{
  "num_hidden_layers": 13,
  "hidden_size": 320,
  "moe_layers": [1, 2, 3, 4, 5, 6, 7, 8, 9, 10, 11, 12],
  "router_score": "sigmoid",
  "normalize_top_k": false,
  "init_std_router": 0.0311,
  "num_key_value_heads": 10,
  "norm": "layernorm",
  "qk_norm": false,
  "tie_word_embeddings": false,
  "parallel_block": true,
  "learning_rate": 0.00355,
  "decay_fraction": 0.885,
  "decay_shape": "linear",
  "final_lr_fraction": 0.0
}
Below are experts of layer 4 (counted from 0) of a mixture-of-experts language model. Rows are named router (the router's row for the expert), up (a neuron's input weights, with its number) and show model dimensions 0-63. Each number is 128 + 24 x the weight over its row's rms, rounded and kept within 0 to 255.
Before each expert's rows: a language model's description of what the expert responds to. This comes from a sample of Wikipedia text that the model never trained on.

# expert 15
Final pieces of proper names and inflected words, such as New York, Zealand, Sun|d|ance, Revisit|ed, Lead|ing.
router [162 133 151 116 124 110 120 143  93 148 161 123 147  70 112 133 141 145 111  82 137 111 103 109 141  79 162 138 139 142 114 154 137 156 165 100 153 154 163 125  83 146 173 103 182 112 134 136 127 111 136 111 107 161 155 134 136 134 113 110 138 104 109 101]
up28 [121  84 150 146 163 130 105 166 105 141 122 186 112 114 152 149 104 128 108 138 160  92 140 150 116 120 131  96 123 128 103 156 100 142 149  83 118 120 128 149 170 130 149 135 163 113 142  77 131 140 156 149  61 139 160 140 127 146  95 144 125  97 151 101]
up29 [ 79 130 116 163 170 139 109 128 124 152 172 121 168 158 122 118  93 164 131  99 160 103 145 100 125 153 125 142 128 159 125 128 145 138 132 143 160 132 111  98 135 110 126 152 160 104 137 146 110  98 134 179 135 135 156 102 168 139 136 104 114 153 114 107]
up30 [173 121 166  90 111 130 131 162 141 112  99 128 131 165 139 105 112 140 138 152 139 132 110 143 113 112 122  83 120 101 127 111 129 143 103 178 117 124 149 124 122  82 144 119 127  96  98 103  99 136 156 146 130 150 186 118 153 111 118 100 139 148 152 113]
up31 [125 135 149 112 145 130 121 174 135 155 151 148 150 133  61 113 124 119 149 139 128 110 117 145 111  82 118 136 148 126  84 120 159 123  94 162 126 153  83 136 162 151 118 137 188 107 137  81 100 125 152 116 131 178 119 139 141 120 120  72 142 128 131 124]
up32 [104  93 120 129 136 118 121 106 141 120  97 157 110 178 113  87 126 128 132  87 107 124  86  89 105 141  72 127 127 126 132 133 105 122 136 153 117  95 120 119 146  81 116 135  99  65 135 118 130 139 146 120 108 144 109  73 116 112 125 163 146 122 126 113]
up33 [170 101 117 106 136 128 119 134 113 133 142 148 134 123  91 153 108 104  95 128 156 161 101 118  95 120 108  95 111 132  83 127 121 162 194 124 159 100 130 136 104 145 164 130 159 122 101 108 102 135 168 116 133 165 136 130 104 145 118 168 133 123 153  93]
up34 [150 124  96 146 130 154 117 101 104 133 134 131 129  86 189 100  95 136 127 143 153  80 121  94 122 150 152  83 196 117 132 143 175 154 163 153 107 115 110 133 102  98 146 117  96 141 101 128 104 152 104 153 111 162 138 104 113 122 143 124 112 131 131 143]
up35 [146 162 130 117  86 119 148 117 106 106 160 173 146 128 152 155 133 136 128 132 114 154 108 124 124 144 148 109 129 105 135 177 134 134 186 114 142  92 175  70 134 116 172 124 135 113 121 124 115  84 117 132  88 155 133 159 143 151 112 113 148 120 107 104]
up36 [167 128 135  89 142 127 124 133  95 112 142  67 161  90 105 156 157 131 124 148 153 132 116 123 181 116 118 134  83 108 162 135 134 128 124  91  76 134 150 119 133 113  96  97 125  79  70 138 122  89 154  94 105 125 139 127 122 163 111  83  93 110 124 171]
up37 [166 138 142 145 165 125 129 107  45 128 134  76 105 153 149 134  84 140 129 148 123 166 109 107  91 117 129 132 158 135 125 149  96 161 101 120  98 159 153 122 110 135 109  92 155  88 123 112 111 143 124 114 102 121  70  68 103 124 107 136 140 112 109 158]
up38 [134 150 147 123 114 138 152 111  84 132  89 173 130 107  99 121 159 173  99  96 129  98 162 121 114 152 123 130 124 103  87 131 112 140 140 123 170 130 121 139 132 175 140 133  93 132 134 170  85  87 142 112 113 153  69  90 179  86 137 148 151 129 125 152]
up39 [106 132 121 108 174 104 115 161 122  92 161 128 131 129 148 146 118 152 119 107 115 144 123 112  74 130 126 135 126 172 107 114 128 137 132 128 104 165 172 138 146 114 115 122 153  87 145 150 129 128 135 113 145 145 131 150 161 133 137 141 123 148 128 125]
up40 [143 131 108 141 147 164 167 180 128 131 102 140 119 130 115 121 161 139 127 134 139 110 149 156 111 140 112  76  92 105 125 122 115 119 163 125 136 103 108 123 165 166 112 116 106 130 123 134 178 101 135  72 142 137 174 120 153 150 121 135 104 107 125  97]
up41 [114 154 198 124 113 157 178 123 144 128 198 107 148 116 135 163 184  92 139 114 107 118 162 143  63 134 166 153 150 146  90 133 125 141 115 118 143 123 147 145 169 126 134 139 107 151 152 143 173 139 151 138 119 148 122 130 108 152 115 113 108  95 121 102]
up42 [ 87 152 103 143 116 146 159  91 149 140 145 133 122  98 149  83 120 141 157 147 117 121 142 120 103 146 142 122 134 140 103  88 118 146 117 104 121 169  91 139 163 159 127 155 154 125  90 166 118 135 135 142 113 169 141 133 101 121 125 104 162 130 120 139]
up43 [131 131 135 113 145 118 158 104 156 136 135 128 136  87 145 133 126 141 122 116 156 122 138 128 106 113 148 148 144 130  94 104 136 146 146 167  83 109 138 135 126 100 119 104 125 165 187 142  72 142 128 106 119  98 157 120 101 123  93 126 138  95 109 143]

# expert 12
Middle and ending pieces inside longer words and foreign names, e.g. condu·it, Detro·it, ubiqui·t·ous, Tiner·et·ului, Cy·cle.
router [112  76 117 134 130  72 109  96 147 113 137 116 139  72  93 141 132  81 140 133 108 120 128 108 144 130 146  90 118 142 116 147 133 110 167 138 158 130 157 118 113 173 147 103  87 124  98 143 136 105 116 183 140 125 113 136  99 150 119 134 143 130 129 158]
up0 [128 105  77 128 140 128 115 148 124 177 123  99 130 113 122 123 138 164  70 121  82 121  79  74 140 155 145  68 135 137 176 157 108 156 103 132  93 101 119 122 159 135  94 107 103 134  57 112 107  69 123 156  97 143 191 140 137 139 101 140 111 108 138  93]
up1 [154 147  88 129 103 107 145 130 156 129 147 140 150 140  71  85  95  97 159 132 139  89 169 105 114 129 108 149 117  94 149 183 124 142 140 145  94 100 113 146 106 126 115  86 133 126 110 129 139 124  94 126  91 150  98 113 142  93 141 117 116  94 130 127]
up2 [112 117 144 146 166 152 123 137 109 121  97  96 150 113 126 144  80 176 147 106  66 136 119  84 128 124 143 141 157 104 158 102 122  94 150  90 123 185 182 109 125 107 141  86 111 125 142 117 143 132 119 126 133 137 111  91 135 148 125 156 112 134 122 116]
up3 [171 154  89  77 164 131 128  95 157 131 149 124 141 104 117  84 133  85 111  99 133 157 182 118 111 185 136 131 113 102  96 127 124 168 149  97 133  97 107 107 133 140 120 104 109  88 111 108 100 154 151 151  94 131 149 120 176 110 113 140 153 108 118 113]
up4 [121 119  92 156 134  97 106 150 178 139 116 133 123 136 101 135 134 170 113 119 128 117 136  89 116 104 149 143  98  95 195 150  80 147 123 114 133 125  96 134  78 115 137 124 155 129 109 138  95 115  97 139 111 102 114 114  87 161 111 129 123 106  99  75]
up5 [148 108 140 134 156 183 137 137 134 182 110 111 140 104  90 103 128 130 117 142 116 141 116 144  99 136 105  95 113 153  89 123 146 160 117 137 130 143 103 133 129 131 112 126 124 164 140 167 110 104 109 149 114 137 127  91 145 158 102 182 134  68 157 128]
up6 [121  85 137 104 131 154  99 145 118 118 117 164 125 126  57 114 135  95 104 108 113 120 156 172  71 146  69 130 116 123 117 125 122 151 124 173 124 144 120 129 154 144 142 163 106 102 115 102 185 128 121 146 133 117 105 111 111 158  99 133  93 123 132 139]
up7 [118 115 135 132 140 102 114 159  91 161  98 123 167 173 150  78 150 124 117 139 112 128 148 145 151 182 122 161 143 134  76 175 136 117 116 137 139 158 126 102 113 142 111 122 124 137 194 128  98  95 110 119 166 128 115 116  91 148 146 142 130 137 128 142]
up8 [115 133  94 106 118 141 109 168 117 153 124 156 138 142 109 133 159 134  99 127 131  96 164 127 154  96 153 149 124 107 113 115 110 132 109 132 153 115 123 123 129 163 115 128  99 143  92  86 148 110 129 147 156 164 117 121 129 125 153 123 113 140 131 112]
up9 [127 140 103 165 134 129 156 143 150 133 130 153  99 123  94 102 119  78  80 161 123 140 136 135 137 146 131 113 154 159 138 114 130 122 114 118 133 162  88 130  61 136 126 131 146 107 170 128 139  97 132 149 140 186  99 112 144 130 142 106 105 161 129 113]
up10 [116 146 109 137 164 150 125 135 132 109 118 136 167 149 114 142 109 126 175 129 148 140 152 112 112 160 138 114 150 151 132 143 112  98 124 142 159 134 130 125 134 132 105 132 136 120  87 123  88 141 129 177 110 102 148 162  87 121 121 159 109 121 147 113]
up11 [102 148 143 138 150 108 115  92 123 139 131 112 170 109 100 148 114 125 166 156 157 119 165 113 125  73 162 109 183 132 136  62  87 109 133 142 137 186 111 154 143 127 112 115  86 138 179 136 116  95 136 135 116 101 116 138 177 133 175 146 146 128 154 130]
up12 [110 105 125 104  98 123 131 112 143 142 100 131 123 108  95 190  98 104  78 169 100 133  72 103 153 160 111 153 140 110 120 160 137 152 130 120 154 159 149 121 127 140 133 133 151 159  94 127 125 163 127 137 133 154 124 122 123 123 165 140  67 116 164 162]
up13 [121 101 115 145 138  87 101 118 124 135 135 150 141 133 132 100 116 165 169 139 102 164 111  64 168 146 142 124 100 104 117 157 127 153 109 138 148 150 198 134 149 149 159  96 125 143 120  89 123 184 128 112  78 151 159 141 117 144 154 100  88 121 149  99]
up14 [132 104 120 140 112 124 167 126 141 140  95 130 113 115 119 120 168 101 113 160 100 130 188 152 159 132 151  80 120 119 187  88 163 114 109 150 163 110 140 124 139 195 134 123  89 102 123 119 107 129 103 112 102 105 118 106 120 137 148 133 100 123 169 159]
up15 [ 91 157 146 124  92 117 131 151 122 148 156 139 146 174 138 151 121 170  73 136 113 127 162 127 185 115 154 136 128 118 107 114 124 132 134 111 164 143 118  95 115 145 113  82  91 157 165 123  96  84 102 136 167 133 121 150 151 130 143 136 123 183 130 126]

# expert 4
First pieces of words, often capitals or consonant clusters starting names or common words, e.g. s·cr·apped, Qu, comp, Am, D.
router [147  73 113 136 112 102 141  83  95 122 153 146 134 133 151 127 112 125 120  72 114 101  68 145 134 172 171 146 142 139 128 132 128 109 125 162 118 161 156 110 101 180 115 112 163 139 106  96 156 111 151 143  95  97 134 144  99 144 102 175 110 118 166 146]
up0 [119 108  96 166 153 120 142 129 155 125 119 133 137 153 131 152  91 153 127 149 135 109 132 131 122 175 127 116 112 136 162 125 143 168 121 126 141 141 118 123 148 154 138 123 101 133 115 102  80 114 130 114 159 110 109 121 108 101  91 193 121 103 130 131]
up1 [137 161 104 147 158 116 115 129 102 123 155 113  96 128 160 122 142 110 135 130 119 115 100 132  98 143 154 154 127 119 130 107 111 127 151 158 143 143 140 106  94 125 111 129 169 139 134 128 138 151 120 113 173  98 135 113 121 102 135 127 127 115  60 145]
up2 [ 95 147 150 108 146 150 106 118 129 186  98 155 182  98 164 128 147 125 115 153 156 115 117 133  80  97 163 103  96 124 126 105 135 128 161 134  95 129  96  97 102 130 124 138  95 152 109 146 154 128 116 110 100 149 167 166 128 149 153 106 174 151 122 111]
up3 [125 100  89 164 105  87 109 125 142 153 137 152 198 149 114 147 110 116  57 160 137  77 119 156 128 139 135 124 147 155 128 129 162 118 123 109 129 119 113 163 137 131  96 135 157  69  96 114 130 117 163 137 120 111 174 103 118 150 127  82 102 139 125 158]
up4 [126 174 109 148 105 166 159 139 134 107 112 111  77 113 126 122  88 136 154 134 103  95 137 139 127 152 135 138 133 130 126 149 153 114 127 137 101 110 152 156  81 119 153 141 134 122 121  77 102 129 153  94 101  98 147 125 159 169 127 177 168 105  90 106]
up5 [189 136 171 143 118 135 182 126 153 144 112 133 119 136 135 135 128 148 101 125 121 126 143  99 118 155 147 133 143 130 127 141 151 158 125 145 129 160 147 146 103 183 135 161 124 110  97 121 117 142 152 120  91 106 100 136 111 150 134 132 163 135 134 176]
up6 [173 105 158 134 153 141 156 155 110 152 131 143 129 179 155 141 154 123  99 105 167  91 103 126 152 119 115 137  94  75 119 110 121 128  90 153 143 160  74  96 107 174  99 125 126 159 107  95 103 120  91  98 121 124 137 155 112 151 101 114 171 128 152  64]
up7 [155 114 127 132 110  80 138 115 106 129 112 127 145  99 177 132  58 130 130 125 155 114  94 101 175 132 113 122 156 129 153 151 182 125  86  70 116 148 149 131  90 175 161 116 156 157 128 112 182  91 119 148 138 137  95 115 110 139 153 168 131 157 125 141]
up8 [114 139 114 121 131 123 111  97 151 139 134 175  68 146 152 139  77 131 123 149 127 132 100 173 138  76 163 126 114 104 110 114 170  83 175 119 185 141 146 105 118 124 135  92 137  92 139 125 110 128 125 150  97 137 159 141 127 147 106 113 148 131 123 127]
up9 [120 118 129 150 100 119 134  99 137  93 100 103 182 131 151 124 132  97 128 118 150 164 182  85 131 120 131 156 104 173 143 179 118 135  53 130 133 123 123 139 147 156 120 109 137  68  88 128 148 105 124 140 107 133 121 139 133 134 115 122 101  90 100 133]
up10 [185  96 122  65 147 128 114  85  89 122 139 136 158 121 106 108 101 134  96 149 119 114  88 129 146 150 142 137 164 109 142  95 135 131 146 136 156 151 109 131 143 146 169  73 119  87 146  97 112 110 147 136 119 133 117 126 155 113  96 123  78 119 107 199]
up11 [ 90 102 104 143 113  91 133  79 137 136 144 130 127 121  98 137 114 141 158 146 118 157 162 160 138 143  94 111 110 149 153 168 112 145 155 136 149 132 143 127 140 137 103 113 107 153 127  82  86 192 127 145  86 106 106  95 124 142 135 175 140 103 143 153]
up12 [151  77 144 144 134  98  51 138 166 109 135  97 109 107 119 100 120 113 143 136 120  54 125 161 122 109 157 117  95 137 121 168 104 116 114 143 131 115 143 130 121 139 117 116 151 111 112 110 142 134 170 109 138  95 138 154 128 123  84 160 120 112 144 137]
up13 [128 110 119 147 120 130 116 106 120 113  98 130 115 106 103 148 160 126  96 152 101 112 160 167  97 137 151 176  89 110 122 114  66 123 137 154 120 117 107 133 122  97 163 119 133 132  54 147 178 132 153 114 123 125 171 100 157 157 126 126 129 125 121 158]
up14 [164 156  95 140 151 126 133 145 148 129  99 140 130 123 171 136 130 136 104 148 151 133 134 148 120 149 138 135 137 123 105  96 170 114 127 108 154 131 147 122 136 125 120 164  92 109 135 114 168  97 172 150 150 130 144 158 135 116 119 108 115  99 101 128]
up15 [141 114 128 118 110 153 127 119 120 131 113 164 133 138 138 137 151 123  83 111  94 113 117 141 114 133 126 111 147 116 132 160 144  94 160 131 130 131 113 135 120 118 130 151 163 131 102 156 124 109 158 140 129 131  97 110 111 128 142 167 128 144 132 136]